From a checkpoint of a small mixture-of-experts model trained on Wikipedia.
Experts: 128 experts in each of 4 layers, 64 SwiGLU neurons an expert.
Below are experts of layer 2 (counted from 0) of a mixture-of-experts language model. Rows are named router (the router's row for the expert), gate (a neuron's input weights, with its number), up (a neuron's input weights, with its number) and show model dimensions 0-223. Each number is 200 + 20 x the weight over its row's rms, rounded and kept within 0 to 999.
Before each expert's rows: a language model's description of what the expert responds to; "comes after" lists some tokens at least twice as common just before its tokens as in all text. This comes from a sample of Wikipedia text that the model never trained on. Tokens count by the router's weight.

# expert 18
Description: Places, law, government. US states, countries and place names after commas, plus law and government nouns such as judge, law, decision, matter, politician.
comes after: " the", ",", " of", " New", " in", " South"
router,216,167,203,183,189,221,231,204,159,184,226,193,227,182,192,198,206,185,191,182,183,178,219,196,184,160,203,241,167,193,162,221,222,193,175,181,219,240,175,188,178,193,211,236,219,190,208,163,207,189,162,213,180,197,205,202,176,214,183,211,206,178,181,209,202,216,215,205,194,211,194,201,201,192,179,172,176,206,183,199,183,204,178,190,182,191,209,209,219,197,194,185,179,189,225,196,202,193,210,201,192,187,218,201,168,219,199,197,207,227,212,150,226,177,198,168,175,188,200,188,195,181,231,241,176,219,220,236,204,220,204,193,194,210,233,178,186,193,236,214,225,200,204,202,176,206,203,225,186,212,177,206,192,187,226,173,222,227,199,224,199,164,192,164,208,184,197,183,171,216,177,188,211,142,176,215,204,207,181,242,226,183,224,202,182,203,195,221,195,177,202,182,198,209,229,231,238,200,197,218,154,147,164,209,219,227,183,166,215,215,195,182,189,193,180,211,183,209,197,186,201,227,190,171
gate1,247,187,205,164,203,186,232,229,173,242,182,240,202,234,200,174,195,172,191,168,193,190,200,178,191,208,211,186,213,192,214,214,185,186,179,197,190,239,210,213,215,177,186,217,202,200,198,204,190,208,198,172,191,230,155,192,230,174,199,161,202,225,185,221,223,207,170,186,230,202,233,175,220,238,179,209,184,221,210,211,204,210,201,199,232,197,179,167,153,212,227,201,200,185,192,216,184,203,176,205,189,211,159,201,231,174,206,207,176,239,203,187,212,213,217,193,166,213,182,218,187,195,152,190,173,201,204,172,214,197,195,222,185,220,186,210,195,179,204,219,189,188,171,232,206,205,170,210,224,199,180,203,193,204,192,236,182,193,213,206,193,182,186,223,182,232,223,191,191,178,220,219,186,151,182,227,202,229,222,233,186,191,198,200,210,205,195,170,199,223,191,241,195,188,212,167,196,226,176,234,199,215,218,192,163,215,191,196,206,176,194,181,200,201,198,203,242,204,206,194,204,167,235,189
up1,183,202,195,188,147,242,195,187,212,210,174,155,223,236,201,183,185,188,195,182,180,214,219,170,228,169,200,197,226,211,209,203,181,192,179,193,202,241,227,220,200,191,181,204,193,177,212,232,221,191,197,200,215,267,204,195,195,213,182,174,194,206,207,232,188,224,201,205,226,229,201,187,187,235,195,216,191,222,221,184,223,202,207,204,214,205,215,211,173,188,220,224,176,197,230,199,213,188,179,178,223,203,174,173,165,188,274,193,202,217,198,214,215,240,200,214,189,177,213,197,178,192,167,192,183,199,209,169,205,181,188,185,210,223,200,215,201,193,226,245,216,221,188,246,182,198,177,190,212,215,174,221,223,169,189,205,213,181,197,181,188,165,168,219,212,206,205,206,213,224,186,222,203,175,187,227,170,198,222,177,178,231,181,198,199,218,195,238,231,227,204,219,182,205,192,210,194,175,215,226,200,221,190,227,196,217,199,180,183,180,225,217,182,214,162,198,209,216,210,189,200,194,195,193
gate2,184,164,212,215,204,175,237,211,193,199,199,215,156,219,190,200,218,194,177,211,181,165,196,216,236,191,224,202,191,200,211,179,181,179,193,173,213,195,193,208,213,216,223,198,227,224,174,172,195,210,208,190,226,190,183,196,210,227,200,228,211,198,206,198,233,195,199,203,165,182,202,212,175,161,170,233,217,234,179,211,196,239,199,211,200,201,235,195,253,211,194,198,209,224,209,180,155,227,205,188,159,253,164,211,213,167,230,219,223,177,167,198,186,190,206,221,250,220,204,194,209,184,205,197,188,214,206,234,188,198,204,202,162,210,190,219,180,214,199,172,196,216,169,190,148,181,179,187,159,200,200,210,194,218,160,198,186,204,209,192,192,209,206,186,187,192,189,173,212,165,196,192,203,170,205,203,199,206,193,193,175,234,198,198,208,194,225,211,202,196,186,182,177,162,218,204,245,190,190,189,243,182,195,243,215,174,193,237,206,193,185,199,180,186,200,180,197,217,181,199,226,195,190,193
up2,220,196,228,187,229,242,200,207,210,207,165,188,228,181,204,182,177,203,213,200,213,225,213,228,223,242,165,184,205,201,199,196,176,199,212,188,219,193,197,204,199,178,187,236,204,215,219,206,204,166,203,217,161,210,210,198,190,191,198,173,208,213,202,218,213,220,211,191,228,194,213,179,209,235,194,167,217,180,186,192,214,215,183,188,226,182,164,186,192,196,193,181,150,207,186,186,209,193,187,207,238,193,250,193,230,226,226,181,196,209,215,207,214,211,161,195,180,199,199,227,194,179,219,210,208,209,182,222,213,177,198,195,244,224,227,227,205,203,204,245,205,223,221,191,211,218,172,192,214,200,201,196,227,204,212,211,178,214,218,248,175,219,215,189,199,217,168,209,132,180,185,164,203,223,197,220,210,221,175,206,254,186,198,204,216,198,164,216,216,203,219,208,200,212,198,192,161,206,191,204,156,212,197,197,192,218,181,188,203,192,230,211,192,190,191,225,190,244,239,200,232,211,222,219
gate3,187,230,181,211,217,228,205,209,184,203,201,169,217,215,191,203,207,226,208,218,196,210,201,192,172,179,170,215,217,177,238,182,188,163,214,202,197,144,184,199,194,171,230,197,230,186,211,221,216,185,219,220,208,166,240,182,204,189,187,215,186,213,179,186,216,229,203,221,195,209,214,188,172,175,170,205,215,194,196,211,237,176,200,198,198,202,200,230,199,195,204,208,203,210,213,198,218,202,185,203,180,224,231,168,214,209,180,185,192,182,181,214,188,197,210,167,209,193,186,201,216,209,223,190,205,210,198,201,213,168,240,170,247,204,199,211,170,185,184,241,231,198,172,182,192,177,213,228,223,235,181,186,240,159,183,176,190,192,158,200,199,204,189,207,203,213,146,193,230,206,215,218,210,226,219,177,175,187,245,189,205,207,188,184,199,192,234,209,233,184,218,222,169,217,211,232,190,216,190,164,183,219,206,188,213,213,224,222,147,219,203,221,204,178,183,204,216,212,159,201,228,195,204,199
up3,228,221,192,235,188,206,207,223,195,206,215,170,210,189,225,206,215,191,221,177,208,217,208,200,192,212,215,181,214,233,216,221,215,187,204,193,183,170,191,192,221,197,184,210,222,212,186,164,183,193,193,221,227,183,142,225,178,195,189,201,192,205,222,167,275,181,166,187,176,214,175,211,169,194,207,198,196,206,198,156,211,200,189,170,207,195,231,146,212,154,206,178,192,191,238,216,209,197,185,200,200,184,182,206,207,209,169,219,190,202,212,213,196,182,163,216,198,187,187,238,231,209,228,223,204,224,194,146,216,232,213,238,213,191,226,213,219,221,167,177,177,162,205,206,201,232,183,211,208,189,186,215,248,200,188,171,201,201,209,220,231,196,200,213,187,233,206,204,201,173,242,217,171,216,197,174,167,208,214,204,183,204,216,201,208,196,223,171,200,202,203,158,195,204,183,189,202,178,211,200,215,169,193,184,196,208,193,197,173,221,178,176,232,194,201,216,196,184,207,209,195,202,188,200
gate4,165,198,190,193,204,210,212,230,224,224,186,184,161,237,218,227,216,190,215,224,197,194,173,211,197,189,198,167,201,207,190,213,213,185,225,208,214,211,165,224,198,222,233,211,162,207,202,223,196,202,191,153,199,209,204,214,199,198,243,170,159,202,175,208,200,200,176,194,234,148,184,187,192,186,225,204,192,191,211,201,193,184,229,172,192,166,227,239,216,195,210,216,191,193,168,187,222,250,212,164,212,185,195,184,206,157,206,224,186,200,224,208,189,175,229,205,197,237,231,216,221,219,201,215,175,205,201,159,188,194,230,234,207,172,208,193,192,205,205,187,191,189,169,184,205,172,206,188,212,174,216,180,173,193,181,212,186,202,186,207,201,170,184,175,177,204,171,203,214,158,196,132,224,206,227,192,192,171,208,221,176,189,186,178,223,242,212,204,191,191,198,207,177,156,195,212,200,198,241,187,211,200,188,195,188,207,205,229,195,182,211,221,222,184,198,209,202,208,181,193,203,207,187,193
up4,191,201,218,234,211,231,240,269,194,208,196,179,210,189,150,218,194,206,182,198,201,190,219,219,191,199,201,181,190,204,201,236,222,203,192,215,186,186,204,221,198,199,176,199,193,200,200,187,184,184,171,170,215,204,196,224,182,197,196,197,166,219,239,192,161,211,202,178,208,174,209,183,201,227,229,181,212,201,175,188,184,217,217,202,225,174,223,216,207,194,234,193,192,180,158,207,178,221,200,219,202,191,195,224,228,191,222,206,196,252,210,209,200,181,200,221,206,183,193,192,217,197,207,219,196,177,193,211,214,242,184,257,176,184,198,218,213,223,246,175,162,222,211,190,195,237,185,185,214,221,180,196,229,243,189,218,206,236,230,204,168,177,216,193,195,214,198,201,196,206,174,175,216,200,215,231,194,216,192,222,215,230,218,166,201,174,206,195,202,212,196,218,195,153,193,185,226,175,215,210,240,217,218,220,190,189,192,173,236,232,213,191,216,223,202,185,176,180,200,200,178,211,220,188

# expert 37
Description: Institution and topic nouns. Nouns for governments, organizations and fields, such as government, company, administration, Director, research, plus place names, years and LaTeX braces.
comes after: " the", "^", "_", " in", " and", " of"
router,235,184,201,201,191,230,218,194,182,196,204,192,214,188,191,211,200,197,187,176,191,157,222,207,220,182,192,228,178,187,190,207,219,200,180,192,230,246,185,200,180,187,201,202,210,188,219,162,216,177,151,216,183,200,205,202,202,211,182,192,190,209,160,208,210,223,215,198,188,191,214,197,183,205,200,177,189,221,170,195,185,217,176,204,188,195,216,203,208,199,202,190,182,208,233,212,197,217,214,197,185,195,227,217,169,205,187,187,210,222,198,161,244,172,220,173,193,192,187,191,178,183,232,225,154,204,236,233,189,232,197,193,168,213,247,186,205,187,252,219,239,205,201,212,175,203,198,235,179,221,183,183,229,183,227,186,223,210,197,239,199,171,201,182,213,175,192,197,168,219,196,187,196,148,169,232,213,216,184,211,240,189,215,203,177,206,206,217,204,183,217,189,200,212,222,224,234,177,214,215,153,166,157,205,216,212,194,180,227,223,218,193,178,215,183,213,189,216,203,186,191,214,189,168
gate0,184,199,151,181,196,199,202,183,193,215,212,174,241,197,172,189,229,171,238,205,186,182,198,199,173,196,169,243,200,189,206,212,189,188,223,187,206,186,202,207,220,208,156,212,194,233,200,205,196,199,202,213,227,179,188,201,254,169,202,205,176,170,233,205,237,193,220,204,180,187,191,260,201,187,207,228,206,232,207,162,204,206,238,178,182,172,221,195,232,209,173,224,201,214,197,243,190,206,168,211,194,195,221,197,201,217,174,223,234,217,199,197,207,185,200,192,213,233,222,208,157,183,174,214,199,146,201,221,210,192,233,203,217,201,199,193,222,176,230,200,202,169,203,154,205,189,189,194,184,203,220,179,197,180,195,199,185,155,218,209,220,198,236,212,204,177,219,206,219,231,200,225,180,196,225,205,199,175,203,205,157,162,196,203,213,193,192,188,189,212,209,177,218,198,194,198,231,206,205,207,188,214,218,176,155,193,213,219,217,193,198,203,203,176,228,206,205,197,192,219,169,180,197,200
up0,172,183,170,225,217,211,202,184,213,200,207,199,189,213,201,172,219,207,207,205,188,180,209,196,208,225,211,201,193,202,236,240,231,176,191,220,188,178,181,192,239,205,142,208,176,258,193,214,196,194,188,213,207,207,188,185,223,195,206,196,189,207,187,246,189,222,188,196,204,179,198,169,237,214,235,184,178,190,205,201,198,237,212,194,185,176,200,180,233,201,196,199,204,209,227,205,194,221,143,215,213,208,218,174,213,216,218,175,206,254,176,206,212,159,204,214,213,192,204,207,183,238,211,224,183,196,240,179,198,166,197,201,191,228,190,219,150,202,211,221,211,225,199,192,194,199,179,233,204,202,230,206,214,215,201,203,186,175,186,185,184,181,200,177,238,211,219,177,207,187,218,206,167,189,169,214,200,222,191,218,196,198,189,190,209,241,202,236,197,195,208,176,208,188,199,199,171,213,214,240,200,230,200,140,194,194,186,198,211,188,185,180,222,202,196,213,199,237,242,173,194,198,173,188
gate1,202,191,209,185,190,207,220,211,193,189,198,206,230,213,192,191,184,195,204,227,202,186,198,206,222,200,187,187,192,159,218,208,224,175,239,172,251,201,197,229,226,198,204,190,197,172,203,173,194,218,202,227,197,206,173,200,166,219,194,226,211,217,237,199,190,173,195,200,207,207,203,198,175,176,218,192,171,214,210,193,197,210,214,200,232,196,228,199,209,197,216,173,225,220,211,185,232,192,190,250,182,211,222,210,180,180,188,197,182,208,232,195,197,183,210,160,194,211,202,199,231,228,212,195,234,190,236,205,193,180,172,196,202,165,173,219,175,177,180,202,202,201,209,224,201,173,194,210,213,174,193,158,239,214,152,203,187,179,215,187,147,153,165,228,190,204,200,167,210,192,172,201,208,215,196,245,213,212,192,202,230,167,208,209,183,196,194,193,201,215,203,156,168,176,175,199,197,236,194,239,198,223,207,251,233,194,178,212,189,197,197,193,192,230,213,200,226,206,223,223,193,225,226,181
up1,179,190,192,198,222,211,212,206,216,199,220,164,150,171,179,190,207,197,201,207,191,210,238,138,187,167,223,187,223,209,201,202,189,216,225,226,245,167,200,205,209,195,231,167,184,205,165,211,185,197,167,182,198,192,190,193,221,219,200,181,196,236,202,180,199,200,198,227,200,192,168,193,182,178,203,206,209,217,199,219,163,195,209,171,182,206,195,220,209,175,170,219,214,212,193,204,200,193,204,176,170,170,215,203,215,247,221,206,213,182,205,176,196,215,210,178,226,238,161,222,198,193,190,225,199,214,194,208,213,195,225,214,194,210,199,165,177,199,204,186,172,170,204,195,198,173,208,188,206,202,171,249,196,225,174,151,231,210,157,206,223,180,160,211,205,190,166,190,209,205,210,211,195,223,184,157,214,183,180,216,216,179,206,191,156,186,254,203,210,198,189,203,195,230,199,207,206,231,208,202,196,186,224,208,201,212,216,204,218,212,186,201,200,204,204,209,214,160,206,175,166,233,183,188
gate2,222,264,186,210,189,216,172,193,188,207,171,185,193,204,206,202,167,187,200,191,186,169,192,230,212,210,207,206,207,225,188,161,234,197,215,179,178,186,178,231,218,211,209,216,179,192,180,213,218,173,157,152,216,210,196,212,166,196,233,188,201,156,205,202,208,191,218,206,191,213,247,169,187,157,213,215,220,190,216,224,227,212,209,203,199,172,183,202,187,186,208,230,179,243,188,167,160,189,206,213,174,222,210,201,193,228,203,198,223,196,185,206,218,177,173,176,240,225,177,183,201,225,199,167,178,189,203,172,184,229,235,225,204,223,195,235,220,215,193,221,196,196,196,166,212,200,183,202,190,198,214,187,220,208,180,187,215,218,170,182,157,241,208,208,196,201,211,191,186,204,213,169,209,201,206,197,204,187,211,216,212,221,213,207,189,214,215,199,249,213,196,241,218,176,193,213,230,198,227,178,224,222,190,186,197,211,204,224,214,201,194,232,183,198,203,221,207,190,233,210,189,190,219,228
up2,188,203,212,213,208,177,196,186,226,209,162,201,218,190,175,224,212,200,170,181,167,177,200,190,211,225,202,196,166,184,193,191,154,203,219,160,175,227,199,211,217,205,195,179,221,185,236,169,207,206,177,194,248,194,202,184,193,209,206,184,277,203,183,192,190,188,170,230,200,210,209,209,219,185,213,197,205,218,203,185,185,183,238,179,230,188,217,207,240,200,197,242,230,246,167,206,194,168,218,178,161,214,183,216,212,190,201,183,218,204,218,163,212,200,182,192,229,208,215,204,212,241,204,174,200,182,174,199,195,195,194,194,173,177,208,215,214,216,197,154,200,199,218,220,160,187,226,193,171,212,218,178,176,220,188,197,237,220,220,164,185,190,236,219,217,208,216,218,199,191,228,195,211,168,204,215,215,194,215,184,218,195,190,230,213,212,212,221,220,185,176,206,189,187,214,234,222,215,189,191,223,195,236,210,200,217,229,210,196,204,230,178,207,193,192,203,176,173,209,195,215,219,204,180
gate3,229,226,203,187,202,208,212,203,232,217,239,212,208,220,213,199,202,191,205,198,198,222,166,191,214,191,187,201,198,222,190,197,188,160,226,228,201,205,175,204,206,196,189,218,197,230,196,226,225,180,221,192,224,179,168,249,213,195,206,201,175,212,241,179,177,222,160,178,238,225,199,167,172,194,198,215,203,160,226,170,180,200,187,214,207,199,242,242,193,214,213,210,167,223,191,171,206,201,198,210,184,204,164,204,201,217,228,214,187,154,170,198,223,170,204,188,198,189,200,180,180,196,179,210,162,191,170,176,220,209,182,247,185,231,195,210,232,163,206,218,178,203,205,181,200,242,192,233,221,181,205,195,227,188,200,201,172,235,197,173,204,215,194,185,203,156,206,212,215,228,172,193,187,200,186,171,201,205,220,189,217,215,202,194,212,213,220,165,236,207,184,172,202,205,179,202,225,162,196,222,199,181,210,192,197,230,193,173,207,171,200,213,207,171,203,229,197,189,179,202,190,224,216,193
up3,208,212,188,186,221,192,222,202,195,216,208,238,179,205,239,179,195,192,190,202,208,168,166,179,205,201,235,222,200,189,174,210,201,225,211,211,230,207,181,224,195,188,207,203,187,214,202,184,183,184,167,172,202,175,191,217,207,202,226,175,200,182,182,199,188,204,223,236,183,207,211,206,150,214,205,190,169,162,184,239,166,179,176,212,239,196,228,213,210,207,215,219,202,200,200,161,194,197,209,193,183,183,207,211,179,208,203,183,189,233,201,209,224,221,235,208,218,195,192,197,203,215,198,205,202,197,213,216,168,190,220,220,208,230,197,198,231,202,219,203,209,194,211,235,206,243,214,220,205,166,185,217,220,191,217,187,209,207,218,181,168,197,224,163,169,185,242,184,184,131,183,165,211,214,173,200,202,188,177,198,219,203,187,178,191,209,217,199,193,214,178,220,183,211,186,208,197,174,175,236,207,150,201,222,252,184,137,183,200,198,207,171,203,218,189,197,209,227,215,188,191,202,237,183

# expert 41
Description: Mixed names and verbs. Mixed: name beginnings, writer nouns like author, poet, critic, verb stems like discuss, plus some table pipes and line breaks.
comes after: " |", " and", ",", "  ", ";", "°"
router,204,177,202,193,196,223,223,194,184,193,205,216,222,178,199,196,206,188,200,186,180,180,224,199,193,172,191,224,188,198,182,210,227,207,184,187,217,246,153,192,191,172,215,220,216,189,209,164,209,185,159,214,190,205,215,198,166,214,192,201,208,193,171,219,199,221,218,201,194,209,180,185,203,201,187,181,176,212,180,216,187,195,174,204,168,210,213,221,212,195,216,174,173,197,225,199,205,200,200,201,184,173,215,206,171,214,215,177,204,229,209,173,228,172,195,171,172,180,196,196,184,177,221,225,164,218,224,228,192,223,196,193,201,224,242,166,213,189,248,223,215,214,224,205,186,213,200,221,190,209,180,200,201,181,224,180,230,230,210,227,215,171,195,171,238,180,195,180,177,217,191,173,199,146,177,221,207,203,185,242,230,183,196,208,196,215,216,221,192,182,212,177,202,207,245,218,222,187,189,211,158,163,141,193,234,231,187,172,227,221,203,172,187,203,182,199,170,207,205,185,197,211,182,177
gate0,185,226,220,187,198,188,192,179,208,222,203,201,183,204,154,164,189,218,186,177,186,200,184,154,172,207,220,186,191,186,205,169,181,179,242,180,169,230,190,222,236,234,174,176,224,184,207,194,209,207,199,191,229,204,188,185,217,186,238,189,208,235,215,191,238,176,169,221,219,203,208,188,221,202,209,220,209,159,205,212,253,207,215,174,235,242,214,209,219,184,180,214,210,215,207,226,202,220,173,192,211,191,170,216,215,192,192,191,198,223,199,204,211,193,194,180,217,220,212,231,200,191,197,176,191,190,174,176,221,192,176,231,208,207,199,200,199,204,184,211,201,207,189,236,201,183,216,195,192,213,219,203,164,228,206,177,193,189,189,206,188,219,228,199,173,223,213,236,228,211,193,222,168,150,222,192,195,209,207,162,232,209,225,190,249,199,200,177,183,208,202,228,208,197,203,198,167,222,184,175,216,214,228,191,217,204,197,223,198,191,201,195,223,198,209,246,237,193,173,223,181,185,235,182
up0,208,227,231,192,202,202,204,227,185,175,164,226,148,200,224,204,183,230,228,188,211,199,215,245,217,218,209,206,205,214,197,202,204,217,163,211,198,197,161,184,201,200,202,195,168,192,202,197,178,151,207,213,223,195,197,205,200,194,180,252,197,172,199,219,189,186,246,218,185,188,177,247,189,215,179,202,182,217,203,229,200,204,236,210,222,189,212,213,218,193,233,181,221,191,232,208,174,211,213,183,193,184,207,201,198,162,234,208,207,198,221,242,151,196,194,202,199,221,257,213,195,192,197,212,207,174,226,213,213,208,199,216,191,217,177,198,193,210,186,208,190,174,189,227,183,213,182,193,227,142,215,193,193,177,220,238,180,220,227,213,203,214,206,216,218,204,188,215,181,214,168,200,226,208,188,206,182,213,209,236,192,185,188,223,216,228,205,201,180,205,212,188,189,194,213,145,211,180,212,227,192,213,219,205,212,188,222,194,238,218,184,193,179,180,197,244,208,206,170,214,201,167,209,204
gate1,229,216,215,186,191,198,228,178,201,176,186,155,213,198,180,194,230,192,193,210,197,178,203,201,212,175,152,210,197,237,213,193,164,196,181,195,186,207,220,206,178,227,208,211,185,203,154,239,220,203,191,195,198,194,212,243,180,232,239,230,215,187,189,203,209,201,185,227,213,206,207,210,171,179,213,231,218,180,208,195,207,197,201,225,207,192,201,241,207,190,195,196,201,182,206,197,192,202,177,171,159,194,204,175,170,188,217,206,207,175,186,238,228,195,200,212,204,179,193,214,207,185,163,172,228,233,223,232,193,219,182,222,198,214,210,184,233,202,185,191,203,244,176,152,195,203,210,226,237,173,239,206,229,197,202,200,166,192,183,209,178,223,184,205,170,160,220,229,251,211,183,209,176,205,216,154,192,226,189,191,215,213,201,195,189,211,225,213,183,222,171,182,189,194,191,200,205,185,227,205,234,201,197,223,194,189,235,208,173,197,232,197,195,183,176,210,202,191,162,197,213,177,210,195
up1,181,213,185,203,193,188,192,217,189,206,210,212,182,176,252,177,160,213,208,182,222,227,192,208,187,189,185,183,165,211,198,177,186,182,208,158,212,176,206,229,177,184,165,225,172,210,232,224,217,171,200,183,194,193,151,176,213,179,189,213,207,197,156,212,223,198,212,185,201,187,239,194,208,176,217,182,201,216,230,184,215,200,179,174,202,189,213,198,145,196,215,187,186,197,223,227,205,202,231,212,183,196,217,198,207,197,197,213,187,209,217,186,206,241,225,216,195,211,227,205,176,217,253,234,232,186,181,177,231,206,216,167,195,197,203,197,201,186,211,220,176,139,182,190,199,195,191,193,205,202,182,182,217,188,135,219,252,211,212,226,185,170,168,173,162,215,200,215,190,184,188,186,189,201,198,208,210,183,229,217,187,211,198,216,210,229,184,172,202,204,210,210,203,206,200,196,211,219,178,212,187,199,225,177,190,179,172,198,197,198,196,198,169,182,208,199,179,205,206,221,213,225,230,229
gate2,201,220,188,159,222,186,248,191,181,206,159,204,163,230,189,189,186,192,243,185,198,185,197,210,241,195,193,187,226,209,216,191,210,168,223,191,190,193,188,195,186,213,198,224,183,186,197,189,208,211,225,205,162,181,190,211,211,185,231,188,195,220,222,207,208,196,185,187,225,211,198,189,193,195,197,204,184,238,201,192,197,231,176,211,194,167,214,216,181,183,219,205,168,183,200,219,158,243,186,206,169,204,220,220,174,162,187,230,183,181,218,227,181,177,179,221,213,214,215,208,205,176,207,203,204,162,195,191,221,182,182,227,186,210,207,184,178,176,218,209,207,200,150,182,184,209,177,230,199,186,220,151,211,172,194,198,163,165,212,202,203,219,179,197,198,184,201,201,197,173,184,195,188,203,170,189,190,215,232,214,211,211,129,164,248,187,193,192,194,214,194,181,164,161,192,185,216,178,195,185,219,222,203,218,202,206,204,208,171,205,192,190,175,208,209,181,232,215,178,191,230,202,222,186
up2,243,204,213,182,189,211,214,218,192,191,190,198,244,207,122,182,218,185,188,208,176,229,185,224,229,198,191,209,176,224,212,203,199,206,179,213,226,171,224,214,232,186,202,201,228,194,235,218,190,166,202,210,201,205,175,169,182,173,209,166,184,189,219,227,187,183,206,215,197,229,176,217,189,201,216,201,211,187,222,244,190,194,229,181,206,216,206,174,190,201,210,203,198,200,193,209,184,210,213,171,250,191,230,193,201,202,178,194,190,164,204,151,246,201,197,168,197,193,188,201,194,185,164,181,167,182,216,201,197,251,201,210,186,190,189,211,189,191,209,226,195,220,192,209,217,201,197,191,193,196,168,219,180,239,193,220,181,206,216,211,189,198,207,242,207,218,232,176,201,164,203,180,198,200,224,216,214,236,222,192,205,194,209,175,202,178,192,211,196,197,217,135,176,205,230,178,188,225,228,208,146,206,219,187,204,190,210,201,213,209,205,195,202,164,212,213,185,214,201,221,204,193,217,218
gate3,213,212,203,194,162,184,190,201,253,228,219,199,171,216,199,213,249,180,185,228,194,204,181,212,203,215,168,195,216,247,224,177,186,190,179,186,190,214,215,222,183,172,159,220,191,206,239,183,204,197,192,207,206,208,198,208,217,187,215,226,173,202,198,211,181,219,209,217,207,205,203,195,197,179,194,229,176,196,219,220,182,205,181,236,176,162,172,244,161,196,205,153,187,196,186,176,199,232,169,199,214,243,193,210,191,217,194,215,198,200,203,192,181,216,220,171,247,207,183,196,198,225,177,214,209,183,181,223,171,183,193,216,186,207,207,189,194,159,204,224,199,201,213,195,209,182,212,218,176,176,172,212,201,209,188,217,183,162,196,170,190,238,210,184,228,176,220,144,193,209,162,218,195,183,195,210,214,191,178,176,212,210,206,197,212,215,240,239,205,223,201,209,223,196,182,191,189,197,221,252,196,181,213,188,196,173,206,220,172,213,198,235,204,189,181,183,228,175,196,190,210,189,212,201
up3,187,221,188,169,225,196,205,204,199,208,179,245,203,200,199,205,198,194,221,217,145,196,221,202,207,217,198,171,217,207,228,199,231,239,177,233,200,212,173,254,176,241,234,200,205,209,226,208,188,173,204,214,186,198,208,169,176,202,228,213,196,207,197,227,194,201,188,225,184,226,211,174,199,218,209,201,191,198,198,204,179,192,212,190,210,192,173,176,216,201,194,219,205,216,205,217,210,187,235,200,181,207,205,240,132,202,213,182,183,178,206,186,185,155,172,200,184,158,177,205,188,218,177,193,189,205,202,199,221,247,185,202,224,168,189,203,211,199,204,180,180,212,185,206,192,201,218,195,178,186,215,151,181,197,183,204,245,225,206,198,193,193,171,189,192,203,173,216,181,187,198,211,152,197,193,212,209,189,219,247,208,208,171,209,190,208,228,184,202,182,191,197,228,192,214,181,182,190,226,194,187,190,174,166,218,196,201,220,190,190,204,193,117,201,210,208,198,194,200,168,197,212,198,179